{
  "n_experts": 48,
  "routed_scale": 1.0,
  "norm_eps": 1e-05,
  "init_std_up": 0.0361,
  "lr_head": 0.00734
}
Below are experts of layer 6 (counted from 0) of a mixture-of-experts language model. Rows are named router (the router's row for the expert), gate (a neuron's input weights, with its number), up (a neuron's input weights, with its number) and show model dimensions 0-191. Each number is 500 + 50 x the weight over its row's rms, rounded and kept within 0 to 999. Numbers have three digits each.
After each expert's rows: a language model's description of what the expert responds to. This comes from a sample of Wikipedia text that the model never trained on.

# expert 44
router:470419405518501498528547547410513566572639476452541509550550516470518475475485403572502539519445554460493494481442498578511555518516512552497557459472616455555488520455464557476505541509535436506532507564549518577518456455451460464576489537527488416476576437503455555493517552499498482523542517489435543535490422514516452477526481494558367493518476423572510550488421459574570476494455476522540498566571492621525530420506583442465527370485557572454505437520512475449485564477539441456509509621543534530443493503445499458603462535411482463462452398527609610485541479434509567478
gate0:447542532544548480554447505498470497489541536489507335405518529555478620469474567523539586534503497514479473504460481451517469517437506475554571521552528494497549505463541494510512441517476434523454538572505420481469508578616439485511533418470511503502470584484485471498498398507634481455587542436528560448500497509531483476508485440563502492560529451548348392512519542589589541550418449516503438583530483475532474613530452448468508539464436515483529437474401609604559515528468489492479539512444543490527497457583538568531551498477443478522433477384475487492442444507504394494
up0:441455515504534452538451531506500514489513499557523464481504539541531523496434424509498504457370429456456522526494467513476488509475470448525558477616526590467575516477532415513484455529520405522486503460556453520510447571614574436578454424480550465484576519397526458499431460482572474535667522512460570394494456393538482487489507503518464539463548422517483490486477501533591516465641509619549450542552481523437467604474539531485467525444449571475562499490433561545537510587453579509535487524432572487524525484564428422525605528426464524504473453464472482520560534478573534438
It responds to: First digits of years, scores and coordinates, like 1 in 1992, and counting words such as two, three, several, nine.

# expert 3
router:521477432549407497486493512539462523564480499536451497513525554469457537494478509609469555474539457498485460459498546489542614533511597523440466509431602467523600521556474497482554556517479385491567497577533490546467432523515526372581547516570546452501575481507495584535496486544480480517476437418498528496596443529532502463524547444484497536469503560545369468503455515534516542530465526506541575571495546552539536537478525529511456457539587537508470481471532528527530485394575532491621490547528586599450610502491464443529434540463469459516415392516674583548510540423486511488
gate0:543486443466465463584581468494395533533477503447497468503534520490437487517555478502461526426429471445531469403477463539467583531483515584522526407533450417479430457552537564497427547458418499442444456480455465493527486542533543515439480435566462489385535481657589505510534558447553526510516536424487491553616513540511561550528502453505477533479554485446355421629395613545440478464524488516523539489546405444604572446482525515511537531500557528433542524587488501475403487484474523492534526427578446528544542522473537526493545477475523382499510507565480477491468482501505477536
up0:430392463522554498564531505553463479473565545456589447569529530524480481475592441525436454513503466459474537521503413515482483383438512515464422497539555548478481565488439485523459464473403524496463509486419478442532570540562464455493473508477463508431452345520457626468494464554410496635447493494493513543444489480575486502441488474485432454502468430510479552496478551497552515510404522507439352443492559495524489533417655614506511534531479491553547565535563490522466479474522472565528456439480433466516553472487503514540590509389519539414431466530536505540491575492506545544
It responds to: Line-initial hyphens in bullet lists, especially under See also or Other uses, plus digits in tables and the words in, In.

# expert 16
router:540510439507481432404583591481407530567566568467565542432454540550517491523503436532454564440508451504561429490503465545390550486535502503480448530474481507401487518486492476458432533508483518509524581459575497455539500548601475422473527466538615540442572553514470632534482485586485495479391441440548570503599514520493520526459456525424502538459435435458527489538363562492524420553522529506556564529562509580535509472582570576466500420544614454489523460527527537551486525457547417496487530547487476508439441493460478557548530564503479459395481494536542533565476440420484521482
gate0:535515468510535452512524508429508454492491469454481444431464536521531522497505562441378507537534502598517423559557504571550510560493462483503528536615413480486400455422526553430478528365483486495450562433591538456380473536469492437470502510451528541494517558487526545530519444503499621465467520440522545586484535502432433559476528438491396510501466587519521443511388594536518457443401518521512489456592487404506497471507447567508481559472542589474520515485510404472461401525538497463434402516470401522554565502484426522489504534477583508442571461531425483459503493434441521441
up0:560517436598499434516516543501487477474476490420529491486405579467585511472532543559364446530459500515537489577550522594529548552527487512499484538536536480564471457421456509426519508473410427501408546483577488389450519520481445520506514487468483565460593545504480545511525472480523504531488447442491472520537520595498472573533527453412415473471470562576514475526363535460461461441445577485527513487513494410426552434560520610600538509463467526492500599429437467562459415404481514482439419573526434533543526465477482498477545514506520539446524537499573432457438554463413599448
It responds to: Opening parentheses and slashes in lists and infobox stats, Thai script bytes, and word-initial pieces of names and noun phrases like Program, second.

# expert 19
router:555508453507554554501471477479492485514547424363591503538480586446407469503526498467394491466501478494428491461428504510549612485430599543508506486446501490572541573539481468468482432423472514525542550515476483527481541504532463488494541506547534435485591447511484561407514461501506542540505483441513460463555476527482481474608487459490445516454488465443455432563457555397436490437521503582523538519515484521497558392568596589460461488464515449453580532540553511545549524516546529554615440529541556562455612471513491465538500632440410484480467426554583570527381522505572559492
gate1:446440415532411513506541572501571599468487430473448509515518482542453433396574480525528497514501520518477483528533453520458424608362505465370533562531606424467526446487431545482520441501455493484569543399480466498500483575534585527530451479473523491501463522591544547472568471502519531457534488443450469418528514494542591530551511619580534512584485499520490469495545542612452527406470474498532510553453602506485467490534495503527553480448445499414463464512564463447517515518532530472584437544431468573593533451504521517509476494452554543475440474562502441545414531552511641459
up1:494501426546443472519469536543533572458446482479449486529513444537415498405526547497524443480481518471519530564553451441474413568394513537453494578558531409469474460473446524501479399536393507547569475460405478597552495644572528579560497505502436476448480557566520524488488503454585591462594545385483477418503563458563518512555461563581592539532514478461552413472531446546434494465501544518452520499422551514514439520593453497539507519450451471484531578493580447479527514486455568510505429512418446477549533459538527481506482468422544545536459483496448422455429513558500607457
It responds to: Prepositions such as in, of, at, by, on, from, during, over that introduce a following noun phrase, plus some -ing verbs.

# expert 14
router:525421468538513520448580445541529571517577519479449489540498489525495408473517418519435554506553503395488578509451500494399547502472479542495446543549510564523513548574475527514544458497615507606515601545577601586534588469520466549460466546568556444498520475513539562472499415552496468539479466506437533485583506427516426545483499509486405466509451504607514553440531499493469515482433488488560527542515564589561548488503509588410454521444548487426581410590440513482543515548558546474640484592514550544456508486441548458570511599430538456483505445537542528584495511455482535508
gate0:486450442463477460524564458414512547470505537514470461551520513531511441482523481524486578459551521539451444556438532429513505568503444445466494469536569587465429525448518545471528546465546410592553560606568527463413458493479561436540518517556555509542526449510559482412539487529475449472506506523541610516536451607435538459522497443508465503504492430500447590472565440481648577369557483581531502468539430552501513442525541463413462451612558470531488540532493471453470579521550493481574529540408429588433510555453497506469569555463485481494494477567486494544477521506422603390
up0:491457508429470490539571487495556522453518549551477492576523510557518438561553459493505563464590511524404443517486496515492496503515457463432447405557519528464410447488504571495546580492507440604504543604485576462445505477489609433524499493593576561548464484468517485430435593567405460503468524562527558583513419580489499500506510416475476537453522536532483578426586471497602552426601508572492525422535450509473488435561479494403439442590491450542555517423402452506468587475505479524545509536478455595452477551472414544504495574494522465534476526481441480545538543526475599454
It responds to: Bare space tokens, decimal points and pipes inside numeric tables, plus signs, percent signs and word-final pieces like -ard, -ile.

# expert 33
router:487507528524578530490528520428445535629608518453521522562487561511482504431558377582461536489513422503538417565507535492493466484456520535456468522499515509493605486452442471478517391520506497512562575505622530563545475459574494403519544441460581499547517450533503518433567524571518484520487449436520463527538500620403498454476543500410540505569429438527497573465480556454453540453589491529549490520521472475566596460468511475427466465514501485475473579587525483535491515480582530440521486524521493539523447515440557504540480573357388523476416423480469547543442528393465538452
gate0:531459532478570564563502499567547517483583506534526545428565571498475480532488475494571453446527514573452593459556434424454479535565446495473453411479504555554488414423381465468517487473500479569465606481469521479535447560515436558524438471416520480489609409573434501438464442560522565515551497477541538584552510592494485445486445461525455477535369482412514474524500511497512637478534512519514475461532603483461573469632519541516497428433448512606506564621556509590446513536473509500529531527456491512567462511504566556569505553471497496487419456473495550473448523517526487479
up0:487542558433581508510431532538510507481553499575460565460579531495433460520512473518454424484568600563508568470529442469576502469592450416459471454458406574508540442468433449450501437521478449511529552480471507445521472566496454535465440490402575554452518457525416472468503528492561530424585526448543496589467430588422460443521467499519493529483432447464526522550485510462492585535551542498469537417515603433465558541542504503517430523509450562638502564550448477529507578542453531477509515450540486465612485560475564499590462515485491570555469458424436503413511605585588525472
It responds to: The words for and against in sports and politics, Thai script bytes, and mid-word pieces ending foreign names.

# expert 17
router:502432500492588594476585594515526489554512510484465520531527567501516478494426429464489599497531508528472338441477451597415567557433476500468472453434529507482519457575467444482600542486574470531536582496534478521552479407582452500527541527440501467551526535585519547479554482555489542490466563387469475372524525528485554548549488509491557400513421489484454528501477605471532458532421531480551477587550432497547539492504511482412480540478635410470478469490497424485579567433597471547514496515558554545479546516514519464605482530444521515503510542588505528593466480495490533528
gate0:523506537503473489582613500553505499540430524558477467543461501514573490493605575472522509552547487477430399585515549454517542540455507498579454469563571468564415557525543484422460537443502556462484412509528550492535433493472607504429504522570547537562501534462535421462515566534452459495500543334494436521508499371531524499445584475504435366479497582440514441470483594456475554503525567501481529447493478478490453545534466546518419475572530466600521530501597547482593397389517496533509491482548522498453370448467525512588503494451493533455542464493534481534499502538533472484
up0:648489522474428554492553586545438568518419550518500540539523467549574505516494512534495526491580529512504496626569557480495461545508512485521478494552442404444468570528489450613457563488504562460501509566506527499522541514454596424483470571391504516486475468574494479487549416499513497423526499409543440505466530538421462530478538468523474388445506585474511457571509485434469578547483538528433445433602590456561492499394402453603467451535443520536523486562538513532515455542507518477489472483551414569469523512505527497498530503609526468473478521390580578526478460423420464443
It responds to: Prepositions of, to, by, with, between, among linking nouns like committee of, journal of, accused her of.

# expert 12
router:530509449574432477477557563576498595558563442425505444458540524580480508502462452483506505547552471465425465492582529555467493452436495525460507570498500558466562567543380463550474537517583552458490550562577490520554443417452550405514509493453603466550495429576480443435490525566415499419504509422482553551567484447477531517541476485475420527494498448510555469528457598476541512478526506484643534485550542461576533405530495506494514444537539503502533476462570456598535508508524510421570528521451552465508502481481571527480490569439486389466486398604524549594426520454414550449
gate0:534503458451518488460442414559554502569449599507578454559515437471456431522513485476484511544401499497538565558505517502503512463448457498464509465485498545557486566571436494547567496526593481514492529473468466479548548475502438564567542417424488530548459446512396498464515417471518583447605518549509578487563556533502586470497426403503497490549472383489451435513541506458467543521473603349464495480455480500485495536627516511524463492536466539451464586547535522497428502481579546607483535441533460538508502566410432438540480472412586469570389518551483502547474563426481507572
up0:581444493572516435483423468561576541516465519520489535601457487455424360450596454472513416490503480487495541533485507562542459509515549499524500452494471477544424512612442530499504573518598492540481539430466516418480551542485481528592516503447529533552507557504426501546508527502511509377471505547554505575538520543546562462455616437490502397553418425527533547454483561469522515559426535504469547455400510472521406499510534476464504473623442550463448607507494459562448444458546568655549473477510441467544449533483553390524520459478532428538430520521522535466505495555490513543
It responds to: Sentence-final periods, the first digit of years and dates, and proper-noun heads like States, India, District, Council, Union.

# expert 34
router:527484535538503574465599477428526510523584457402544586572499570511469472506496495513476518528535540460509493499441459567398495479478614491531463593515541509534569607547496538483527578534447541499502453573568526593549462541549500501505509435469606447547529497586501561498464470471503560494456499485455540395619431505566539456528519513469468521487437551505485414498500551468469514550536409503627478547521539545533473514441522583409505480487545517479473475544457498510551464465535485443575487477534533569410463535487524480536555552398529377448483419589530602610428530442459475437
gate0:469456484473507529440487543444433475508526472593546469591563473523421498364528483438549502505531504443498384516497456507440473471478445547547555469532465439512398556592488417384476541433574438549577486482496530526504502473495468518519546603458486557514497504516483504498506427533441623537529434464550469530498457517556515409492567511525575440459465522512461545501438557622442537412563538536588426507469392463553503469503641545441608522477566432444498517511462541568461502486500566592510506447561515555530427446542445544507484461528546522473542562428528514470505478482547436493
up0:540466497552499498609459480575531523601537613448480515400519473504561499567505511568469543451434445530441538506477514565519519609439506529457519485524551425531573520549479556573586458452529496481444564462531504532452464471467567512452533452546470534430523608566545566560515499504610475537549505479494500446572536535446462532478432458432350526533447439556510503468497455475556516556387518481455569449567544491438579470526422490519483428497463555562514544500602519487527494479520405391563466573435506407512552535574535484507465536496438540575463439565475527484489476463447583497
It responds to: Periods after initials and abbreviations like Ms. or M., and plural or group nouns such as Party, League, family, members.

# expert 37
router:601455476490487626467493529567535531539532541498488509464513590521547472476535419527512548507555569610428440519520567551368559593460487490491472505399576466533517541465489494522528509466572493517548575552556506521602386365493584523542533567450479517497546520515467482535464518519488535556502542508516544551532547483421467464518482496533455514450477557533382579579489532496494535439403528422600437509569475568495526411452458471467534492498567448475481497566529533521483525437531496492638421543596485492555521470533575468528466544488538413496506500480538565552423441437491558462
gate0:503461423455447475522578526561505405526465490522533486454475481531437572459516500583404539523456464554472585479525497462520450651520526567493479599404497351545427496480484527465439599398546480449456484568454437449581477528453529535510577561546475574546475467442502510496491494541607512403423462503477581463526550492429493461495492454464536502562478515479479534503567594478414578457427516547439528477522543528513466459573627489513537539459455471485421446539581521558400514503519553461555481628533470543554472541506479510516456472532447465490515483503490473513442406492469552493
up0:474507467542482487540456613446513490505508412491428564528519506554519475551488447349497523488466497456457433375440594508518530465556530558551495490563501543566520504550599473550542547492577500520629459487524554450501444504468589484466409363491531532458559527477500505545502473529408446502454515517531409489527486447464499490417460469531537542343454505484549461489543409506486557547503451540508443562505470410545491485559490444476526503603492627505473496398509439475494550472528480499466525522497472514378417531488424449490451535551541483437495460492554424589506513420544522485
It responds to: Prepositions to, of, in after verbs, and inner word pieces like at, ic, s in anatomical, eradicating, 1960s.

# expert 6
router:534417430437470495411467499479477470590595448497508566498510568542455454511518391519464526442421518455438491437535557593503494525526541509475609446459572552472432547469479470478487497517556492539514500470513494574513538504519447451551540600548581476476571571453432564525462493629449506539484494530513528454551454497592494468466474506489464531527463488484541487495499491556587522488522452496490480541545474483558488453501570570427529433443657456475464471514508514488552538477570509444609522519498564567486553532468533501581401573364506467451439428556541597528548507398581599521
gate0:537429471462382494484507513493474514492471492478494511451431494507471534502499472633457594452496512375557406464550609563460463563453479515509519413438575521508506457541488488555533515431565479436512552487494454525573444527515528518441545474538542475559431586473555533541413478564443478562459671540538523455411479561511492417545480497568488484608564501478566516505470620584558424543480466539437535484542428556454521518528618467430470501493518537489511454435558504480527439487501579549548488496512449496376591469454478545564475579443499491512525487496502535545524506484452539435
up0:476568540542591533582515485562495489500512504463505498517569551419552413471537480360537487537455407591416477479442363493452552436564536537513441513534413411546492583522533459519451444440530484558483446474544509457498480482479417453537490557420466496426577380530490487457588471539505531519520400442469483552539568477453536523484498459412509499429411515544435524512462520473431515428490462499566493545538519479524560477509383528555487410450493422525476477631465533525480558539511509492503489550502548431592434570523499495489572519561493452533439515505531559533419531558438442520
It responds to: Single digits starting numbers in years, scores, statistics and table cells, plus field labels like Species, Length, Website, JPL.